Weights of a small mixture-of-experts language model, trained from scratch on English Wikipedia.
Size: 14 layers, width 768, vocabulary 8192, 166M parameters.
Experts: 16 experts in each of 14 layers, 2 picks a token.
Training: a variant of SOAP for the experts, 573M tokens, 5978 steps.
Below are experts of layer 10 (counted from 0) of a mixture-of-experts language model. Rows are named router (the router's row for the expert), gate (a neuron's input weights, with its number), up (a neuron's input weights, with its number), down (a neuron's output weights, with its number) and show model dimensions 288-383. Each number is 128 + 32 x the weight over its row's rms, rounded and kept within 0 to 255. Numbers have three digits each.
Before each expert's rows: a language model's description of what the expert responds to; "raises" lists some tokens whose logits its average output raises strongly, later layers aside. This comes from a sample of Wikipedia text that the model never trained on.

# expert 14
What it handles: Early pieces of longer words split by the tokenizer, such as d in delivered, inv in invasion, il in affiliation.
raises: "i", "e", "o", "a", "or", "er"
router:092113067104125069101115142136120163077123148156107081147148097130098109146137116102198150139118112151120138122146183102128151087157121102127182082061143108149131076141133082160110139097180111169179117184148097157065130105086105145146164112208157143143135139115171069145142153128149136106
gate0:096118096142090056104096136093142175119119133116141154159181154111150115146071116103091165125111102152061132144177194162169135157112144093169137049094086126157105151115102178117126085137155147059078157143153154168145110138141174165066083126155072115250172170168142122112118133142103143079
up0:138141103121078154108203123139139060118143114159082084129118103119087128092112149104093115144153126119086115201143110133112107099119075148128129067175139074091118089140146115146132157158070149161131084154179205175073156087101128150102133079128182161115098124112065116135154098076087157156
down0:154129128091096123112123103152104121160105045089125145134160124144170066094151122113101162145150126131106111083098129114136066152129139203155144145152189163130206133088115123114209172157148159143158096132109111150067178181143143119160100109140149111143130166095136078168152102152147148153

# expert 13
What it handles: Descriptive adjectives and past participles after was, a or the, such as known, based, located, rounded, forked, grey.
raises: " ", " t", " f", " and", " p", ","
router:172187177116125126210152192136168134181095092115120099095167136175089098151094081117116085137155175145155136117089119126107032081129181109144147174061098201129098072215124126120088119127154162067127196126134111169138155171158157105167112175092114111091139178176107114107105126146151097124
gate0:112132090170147148098156142129134145120081121136091107100126154187131120127163127137167112145091116135086118142105147122125118114152097108137136063130158135077153148117026155169121172149112153149113163115092148118126168147079092092086070094167135137171104139091166117154123149136175091150
up0:120107091171150139080082116105089085169183101128103071133071154121171163091172122146132082136145104160128116107125140163138154100142111205149151138120127108158184148110124130172095109134047151093123115146094190110101114150105117101101138124202070104184088073107117119170121153148122167096
down0:180123081165083099124172123107144116139167144087140176083090174108191174127106091110117117155088140136117120097076170167143139206119154117126068078163190098082136116181113116154124126159098108158121149099081123154128139102112106104136176204144099085118154112125095196125151109142100182230

# expert 5
What it handles: Function words and verb endings linking clauses in narrative prose, such as was, is, to, in, with, and endings like -ed or -ing.
raises: " the", " a", " t", " ", " an", " one"
router:123130151103112172154137116135109179171111128134092153111111168134117105109143119179095148115111145165165208173131131150119154146098109173075121102171050078096169156133096073106145105255064108112098117133139182117099084100127161099076129140144086165191116124108138164073121141154168091162
gate0:086079116134155094143126138088123129099115148159187129083130137059177079144137093108140148078046099133156133154126055138144169142093118165133074090113143124107131090154097072107183166103142140132102111102093104088168126128104099145115142133148154137077084093144142081111145108130120136094
up0:103133063122152103197175126085158102117110112191150128084111106117123140161154125096124196138193121110122145121126094056129147086084115081155115176105091122136188172122152155160149118085120130196062081106139077118088132119157028104062172156133138089124119149113116200101056144119161136080
down0:109070122068127117161088059103051116114106153091148201112165080130164122123138160172113136137129165146114146177122095118139176121102117171099076162164168079095116096123159149142094131090091101139107123150168109123080135160085122116090102111189139131131085096112155030185164118090176135103

# expert 10
What it handles: Digits and number pieces in years, populations, statistics and tables, such as 201 plus 0, 700, 51.5.
raises: ".", ",", " ", "–", "-", "\n"
router:143116132116163085113103230110119110127113130142132126133084150153104152136174069178142136112107100119140137104069145140123109090177144105130131088114127147130119180100124194169114098155161130106126159117076199119130128160101073118110107081161088106061095152140156110156091084093109167088
gate0:083115115108142111123132116135110128132068120130208055126138150143108129084180091121098091128158100092105106124119077082158134136114100128138159130106109150126093149163093163081148091123139136124101115155112163117109136075142143070108140117087131184066113070130113110137151144079058106131
up0:135170083137108170143115142149140125080177106142141136128165104096171082113152127082171149134096105134106084114149149166101087192147120179128105131148133121099172138143144124134117158169143151167201085110134126173156092106090102148131143109130034125145111086187161064098139105143075109119
down0:147135133112085133134110130135115151060127109113119038131131166061187142114175170083150085120112105148159111133213155159129130121140124147128142124152101129137162073114096060087125171131155086177128139091117170148141127147096078122048206109085109112139104122106142078168127118087098133118

# expert 11
What it handles: Adverbs, modals, negation and conjunctions, often in quoted titles or speech, such as not, never, can, but, really, shortly.
raises: " ", " a", " t", " the", " g", " f"
router:144105185071093088119154135149097115171113115100163148035147088111135132164175128145061054148040097142150128149179110161155229076175081138178143128109156153162126113214178106110125189095117172138117183131150147122116115054109117138141088122061183068126155086111119087165166169093181088145
gate0:091103134101076073144093090178115120104092132182139163136144143155169146147157160110069133158096098087142163104118104162114090137154119165174180113111165081030119152110116161111127099141098178119148082092171140082123175114156138088075087130084115108147181109129100138150078094115170142098
up0:164163111159113095130131083125165116108117124159175090116149123140141133112150127162147109143106117146124065140195110161073129153100113107115062135189142092105099103158128131113107146145072107115150096109145148092110145167128166115146080143130119152153141128162192158121128104113101108140
down0:111121176093164059079152108096148132130120116167205089183135122140069156112140166111155157122131126065164139066126115136142099126152117166132088092102136128072120106154150170182146097053141088129143155117119124150085146127136173131101121215154079123156175159173122099135132101144109196096

# expert 15
What it handles: Capital letters and early pieces of foreign, often Slavic or Central European, personal names in sports lists, such as Kh, Sch, Svajda.
raises: "e", "in", "al", "er", "a", "i"
router:132138122157102113094136102082141149095163171124138144101135103129085125148108120111095116153158121154151103200112138150156207141156168139112070121234125118121126117135114127161116124068130122172106124165089118132161216151109115114080151140073117160147177117179145125159152154125102194137
gate0:196135125120126098163139154147136119147131112121146095056143128135141113106138101101169159040156132075133085152118169181156138156133072176121061048083139118164120182162112122116122122120181116113135137088154158123133141191111107131106147133099112106152111140082154140113166123140142139129
up0:147123100122083131089145152120155187159162146120096134124104138061117084144064148144177106124143161108071111172097075140158089086061125106142160207157118195127171084133140180145128112111159113162152146116139109100112146094148181151166126161113146195154096150121110110026110172159144154148
down0:124140099040121185130133149092110108078157164141134122125132168077139149099110133185158104131097070162122109100087122103175083111098103152158129104166109125082100163118119215101143117163182155151147169174106156163117154142131152119120165134072123215126127140095094128106120159150196095131

# expert 9
What it handles: Final pieces of place, club and person names before commas or pipes, such as York, Carolina, Constanța, Albuquerque, Toronto.
raises: " ", "'", ",", " and", " (", "-"
router:143122142167139134127103108144156096099148129137150096161144136175127138123105129128149157141149077124146097105128118121156072193135104139120137148137124131090140145051109218149137127179080116066110085125104110126152141131160112117213146137100146128126103125116050172092117167214153086171
gate0:159106126167101133105118095156107150062124139125134151158110116117105140125125135164137111073067116106124099137025171132131088122137092073156110125158103160092158174125131158180085194206121168132113120130126144109171155132108174092130150162080130169150133148121137141092165111145132093117
up0:176155146160149102113117156149123152127115131122189100104118112145123098070112106115182137089124066114111089100060148076116123148082123153105166163109136087159092193110139159092102128150096115120139140127157138192084094156141129123184099117195150165163181101192152163122126077152077161135
down0:132117126109102149116100108134120136201209111179171182160142117172153094093113149072189101136108203106114118133183212109177111123063116121160140085089186208165086077102110175162163129125116182097115112098141122148106131175139160085123140100125166111106212112054161133179145132083131170118

# expert 8
What it handles: Direction words, place names, coordinate digits and list-item hyphens in infobox fields for locations, regions and species classification.
raises: "e", " ", "i", " p", " S", " G"
router:129163102085108180114162090104160144090070100064131143119195121111128182167177055123181135134168201069175069085073128092138068169109124125148116126133141131159121193106144122107151104138152056106157105148095078168192142060141114156101120098169131114120106118150103112125143117115121118088
gate0:163169164130152200127122096109150162129106153090132080120108114104106061138060122112143127102162145142136112103126147121085101108088136146207155113152167040180048162176091081144162124156171100114091153112128097195121119102087113094113142089110096120086162164148164144110085158097165110135
up0:171139145111105140181130133056101164105164097084152078093157055133099102098168136161151124094153114110112159150128080108118102113158215144139116124136110133119157105152140103089120108137116110187084122206130085201124150138091103165155135186092106112159172144136104183082100147126117156114
down0:119097239169180148116138114097120126135182128125123059070120097137171128146095099153151108130109127087152172142100077132098119094100145142068068084183171104130131101080099150114182105113100135094130104190076123120172141123146094082181163107180151111146147149138140109077174148089097160122

# expert 4
What it handles: Determiners and subject pronouns starting noun phrases or clauses, mostly the, a, The, his, he, often after of or in.
raises: " first", "ir", " ", " same"
router:185127138163134155157124092044088145142187196091132127115100124086121127065154194156118096113131057093132143131164092134167148126165154147058147129116125219140141103071168157104107118125138121119133148141153143079109156099132149113125103165122124123079076086154139134123141140134076140149
gate0:102132143154160092164108106106050145130163143167115109134089083103113158107130151172141133127136107110153145136111173098091083102181118093105080149139140093099168142130143114141095104153075119176132155068157156173084123092182118168197113127136154117085149093112086168106124106082094164033
up0:149124138131120115106144168136113123098159082093121117117111138168123084176152114091162150170033136122135143102171174152210118081140169175137112069097105127139148171120131094161139102121104054121113122180111167177104151183096066075157147108133098152127068096169008160201107092170138094134
down0:122134111126081105088166145108102115190128109119143105157131175119133121123120121088057147138106126132180096074179121140074117197105124162118103113132163121102137151098146103110163148119125141090198161121140065103145114156143186154164123184095202170153220101091158201136123154114089106100

# expert 6
What it handles: Content nouns and articles in sports and career narratives, like a before field goal, football, goal, loan, career, season terms.
raises: " ", ",", " f", " o", " and", " of"
router:156138075171175103047155145069113059092146071091156110149094103124178100122099141117138135111098189126083137143154113115095109217115081142178151173128152129148124105106125086180132119148204082120155129153189136075081120206115087119080183154143129122117143119089167130193129131111122181103
gate0:116161131151131116178136083137062104126082135176139149180162090104196098126122087042150184154132159107112147046135114135107115149133134180141107102145102084151152095132101161118141140152126105120094171115133057061161105091133143140129125048161101048160132136149094157161118153036150146151
up0:091149098087134110076140074122184092115147177132077136095126089179156113138155073097166153116166154101092103162109129107142168144108079087167135139160142100080165146166094131113169189181121125194138132107093149058165152140145125137117141167117146113153059190162188086131071119082124181111
down0:099093105096151131113134151153084044116116172153101131102120119185143133179182152120179094120142143137150161147180080129146143164124127159142128054129197102168127082128129150131115089090043208138139131108173098144120184158206145174159137110090146079123156181180135109132062192099173124086

# expert 7
What it handles: Nouns and noun suffixes after the or a, often followed by of, such as film, album, government, production, development, -ity.
raises: " of", ",", " and", " o", " in", " "
router:160106142099161079173168090150166082143186101129116133152094038149138103175148134105129177122095150093117103123104123071114022078056139082198169146093142113076118095149120142083100113203099154108104139103154107115168061108165103118085152157127148186137117135063058133106113152099096124086
gate0:170124156068113112111163109105166155131126076140153134167155097055115129148136098109122104085147153130052078104175164060157130101156129174077093114096126117119177134161118090100119115166110115100122145104146136149170129108135120124162086096130071127134155116148148120114120137131108142116
up0:120163133116113134137122071091161110145073092123153134163155077092169096122106133107145151060121154146164125108153153096152153135140121144129191064171137090111153097122121123132164118092082155146189094076154098182109138091150092118135149135110083185159129152105169119161132145090079095140
down0:092181144121131150130141151111094125183140119158133107089182136118128130168105142127147095145177154122130093126155153123174121150131128090127086120126120088114138095120101155170144116179083131146139112107139079143169126106075103116131138084153154175122078134109119111231119082127120118142

# expert 1
What it handles: Early pieces of split words starting with c or p sounds, such as oc in democracy, disc, rec, sur, sych.
raises: "e", "o", "u", "a", "i", "er"
router:064086115129131162152078149161133113121191188179127143151136174103160148083081143133087106110138101123086099109165133144102164091140123095144083100164189118108117122172133120104155160102110184193122104036176117120115146117099197175103075088095136076138153209151155144092129091132059135111
gate0:102210154102110129160139124127071116154133176124093141134157124090117143126121151094201149106183089120147135109095116134147091142151116150101134138138120148081163150069129084193147171175133127155127135092172165106112109081127117130120128088130156216105170154170090077142139113132106198102
up0:159138088199103130129085102184161122184157105122165109189131128099103168120163176142106092139072174065109140108099148121106143095183138168135105149165158106151135150162104166087121117132079140106103134156162114142087111140112141162087105136131214148164138081125176079126157165188120064073
down0:153108183069120082199154107105137162189155092088169091158150197144204142084219154190135091159053147125143138120100158172044151161139101134118156156125132111080126161079122187120127117114128122133115144120118091144139129128162110149113177092129110136101131115131132161025022134141114122067

# expert 0
What it handles: Nouns and suffixes naming people by role or relation, such as members, player, President, coach, -ist, -er, -ants.
raises: ",", " and", " ", "'", " in", " of"
router:102157132202141176179098086207068117107048103124118182121095122129123161103144186073108123130114146131090116070114094083074127148100124107155122183089152141122085098119113142119156178116123213180118141096115100118142129191179136136185152101110163125098119074123140173140127125105185102140
gate0:139085075090130092123119135109119148090109119126136116117090104101147177095179135125128132175146103155106098141118104167098123070131104096119114099123103135087085129052121135106117138140086165108112129205130093101170098073180097104184137112127143203138164112121154147100143141092108094058
up0:096171085250192144091129131134136136096131147166147102128095129098126134166145117151117119141132096114165132160137125159176109127142117127122114156205137166157052159114110077118138096127157188116113089102067087127112142121174101170131073169127120120186110118165157131153115171134119159143
down0:132192160134160110108139134091096171191157133101144156238079109145132133092131122120167112135143167131149174120103114178073157093094114112132138137189115154145129158175122139123103140139078118178112167156107124098151137166088126081139182147138135141143109141113139165066182108179134111107